config.yaml
d_expert: 80
activation: "bilinear"
moe_layers: [2, 3, 4, 5, 6, 7, 8, 9, 10]
balance_loss: 0.0038
balance_bias: false
n_groups: 8
lr_router: 0.00027
tie_embeddings: true
beta1: 0.95
beta2: 0.99
seq_len: 2048
Below are experts of layer 7 (counted from 0) of a mixture-of-experts language model. Rows are named router (the router's row for the expert), gate (a neuron's input weights, with its number), up (a neuron's input weights, with its number) and show model dimensions 112-223. Each number is 500 + 50 x the weight over its row's rms, rounded and kept within 0 to 999. Numbers have three digits each.
Before each expert's rows: a language model's description of what the expert responds to. This comes from a sample of Wikipedia text that the model never trained on.

# expert 17
It responds to: Brackets and dashes in stats. Opening parentheses, en dashes and minus signs between numbers in sports records, year ranges and lists, e.g. 23–5 (.821), (2012–2016).
router:464558382559429425479507479525554466435428493419450417452543436580597473481466463550479490543579469526479495529551487450504559499507574403525537450516505465527510426565483574521433447515491465452536433553549519565525442523420514610499477564518609579451439555423454476458524557488466444575528544577506542492537432555511489534500449518432
gate1:399507593548500457540492459538514555507475534490519478516469451478589451511440502494567560517521586437508446342534520458443449524489422490520560545501494534471560547536485531456522583535532493487543513480575438416453510458468431475525471472490427451547506547582475524580457433550440507498470548379489482545526553447545572471505453497545
up1:405504487554524528564535457477457535524435517486517468534472453525569575609528542472571531530489518485535444431519470467528416452377529482528507497577494558460521479507527543366536495564572410443491447557461438492494476520486427485455517479492455461552461482540485491529540439528494563427453481458487466485531400459524488560531527417428
gate2:488418427543589530455474587527499528524541491420414488450500466457575570462476615419571455540569478453464468509445543590483526527497595442527531628379586558477555545445376531510525429554571496511521428533497548523566471562545425492462528557493412502481504523390356514488501517464478433511599487548516507497491482504479495551554500597556
up2:485459488457536541524543559466573501502598475409438447392479455563527425493429556482511473484578457525575492551459581569492446502492568408483553556473606471469529579479436494481498498520533499479494381449412511538495449574543437470504489506423560446504492485416480441465565543525440642493564442458507532481505468462539480570554463495596
gate3:450616501547529482515584561512490484503442500568581491455428488489507481543481553469550537642443503483492585470487415499432487472562536598515442473649493534566465532563519553452452484486481473452605501547452520460544483569479438427467411523561424496536512495522463551464506565468543469550512453500546565501437528459424469481513442532519
up3:503507584495479462503443493481521603480484549588467439492459474521595535497545484466484474533554521425503383526499462471475441488428513515457507502461459509470472510435437431516431497515522548515439473453464585505476490474511544547581386468446427535424573451510561550471533564471577465522456411548575445563571468502416428484574549538569
gate4:478527526537457443515478534481462556482479518528516512574502474396456472473453560434452449451457497456511468487448447525452544463515547421438472507476527549540522377529534435484501553520407493396483379524478534397487459507547482403531496536524567558611541526518453544499438510447485477528506464558597432503360472424549473466522453447512
up4:451461531575459522516451472648416481541574423523541530472522566492522567539633506517606568563483443555491480523537551468486545446517457499547388444522482539459429553460480554535522472491526553554515471430561489566477464529482400563489474510505374504484499492473551481390569508480550555442531581499375521506577510572576515490570603616518
gate5:533518454493480518449484531579541613416547462600550548460451454425491453498509549482519521492480515514483436388571486463492478442500554487509453484520519497440564425622507546520491478541547528438564486565552572580528557428513415479484484524610530542523442476581475511551578509516441433524395497529485489536514409443518470444478511592535
up5:509391566464539494423559454486412519532527566483451530438435537539475503554603509437438551597544573453446497564495492513482521493446540465477506577478487488519469512424460467392479518511496469498534571475553517429414584490502526576485432451593461507491467486475503501554523540591504546489471555473616479468487479549522439495513511491428
gate6:601559421596555548451439514509458518536449506466524585522445565444539520432473516505512550497441553590490525462442616499456482480474469464485523396471532543433486590459451498467562536536422429502520426458476566529517476555483499463518497496444491477592498491516549473464474402510460486438418508524516535473540639363498492457472581496429
up6:433485517406377475472454506503513413488603479510471423493482510545487382540501494439512520507497458434474441560555335412454518478509610478507526495533468574599460453530538514549431468442445445508435569461470526498463552430553449479472533552533522514461500523531484539528470488494569464462531470479443421483489435531483481558585400501550
gate7:559476517561513488484483402541507587403511528550521593531558432494487486564576535437520450467536522462582551506403545530516455458448486491490465623465497529565449539601553478527498451542518476519530513411576413532547435589464423439636512491467459529570500507419485470441542522521495445528492546440484466501519536563489476544480523467543
up7:429509491441501488510533479548453453472587418523453530476514525535494403472494512522416554497523558454471474530591447477473488438528578545488567529544540469388528454572502497515484636467584520452534433508617408460474541466483504594503460432485454502505612503454577516563491481493488502475587454433479544526433436449427601423562447488490
gate8:532453476496424472612509546494544452526501458539542549423541561484464458542476610497524477414517503649519535602629423525485413479519464598441562570504443521478580499512516505551468486463512497523550551457504522459504514536580469466510556500443485395408586494513371574526582438493545424496457451585462509485406475497562478522460466372511
up8:493471477552455554425514457494566491502542538505527516437525469524478482508407437412521516478535508475598471549536457512465522425494421495491491502579429512493605435535433627613421515586532576550476553478492499527466419478526463454472543453582618444503491538509532445415563500476504474482406538504487427454412485525496433499550446534375
gate9:427522447478437462512417455528474510607424454546486463519536455506515479522519487499463539506628501419520472526458498524523460521549545414560430531515429460477516576449499591494410543435450499397531457489533487553564473458473460487505513502582447531463587486524414497478545557506450504420538534466608470413457578527529581514503494470499
up9:562551510459530554545552565508540540463523433488573486406444434396480487541496513448460458493497493528487536497404493493578477496378534474550504474569493512521553546473562524438527532505474425439457599485429492529437459440511580449522500502539445577423438557434490469525450467527527531506571427411426511461570442491521468527497495499425
gate10:392391469451545418493463439558513554539437458510422436452497561586607479470491495473530485470527452501453511513550511476398493486525536519453436492506538427570363523515385481602511562513480476475491431519571500444483496515443522502556561479555480575484531436451539519420455507546540568587514507485474496527516556399601517463468538483527
up10:497470504535577529522529523413533420538590492567476490473488456437540489500518529498501500598510387447367519464557485526608503433509470501441408528508530407539513537566518504507502509488463413529483511452442508551567440457498592551494508357474552457551499495465560498472472478593454485540434554461519490522491498554529482502396545453511
gate11:470502447537494420526488521472534514571440545577621493498441524529413470507525494527500459411513585474473550446516481537505551527572467501460562478378528437492518511488491522540586446577515591537573433510519425518419526441587491462545476498431597495534479468499439507568447573576538480527487510473613454508459479490468465536561504570596
up11:450565409484465531533534450528506479498565398488551546556609511467564507545514461535497452455540486532549547468454527537513505512492509508559472432471489394536469534504477501553490445574479505387495455585502538474479517545535537483567469590507569516455563429511445575505607506495506523383472549338541481542495512551433511560504537427568
gate12:430537440507516529491591537512478559454494501457399368511525427515485494562457528530494488529504553556439475596483500450487405462405498483509498568435438536524467510516618569573382594589452457543534629468478487532537495438505504535520500492425437425474464425566496510479454574493432478468508526538507511520528461440474519546420480513467
up12:555480611460413489508493483543539573488511576406565464553552603560533496475455555438574498390468472484418496568480551474448535551480457452505503556474471526487495572543566522583452517486486595497535518517461500516435494474447450549576514493496563518573466573457502635505526476552515469457519444571465547502533452527500535523535453521507
gate13:473437499418555491422489527517472459517480520403528468463527578526503509475495446494439466400458474395558545578424521483441438436541487557526525492602486528476499450583535531461510466593537504510507571506456451579536504524510509416484530433557602408388527520476394493550531445442426483514412504417500486451404476446510478443437476463513
up13:505514487596527496555474481442494519540471595551477498453503438502516480576533510422550553525590448471459510493594430443499578527482504521572529556486462419528539524479450468512446564456543503471531478659465431449515519443497463508426466529491495546480474413436503359517447497430584517478640532452537500562522543546479500521591492538459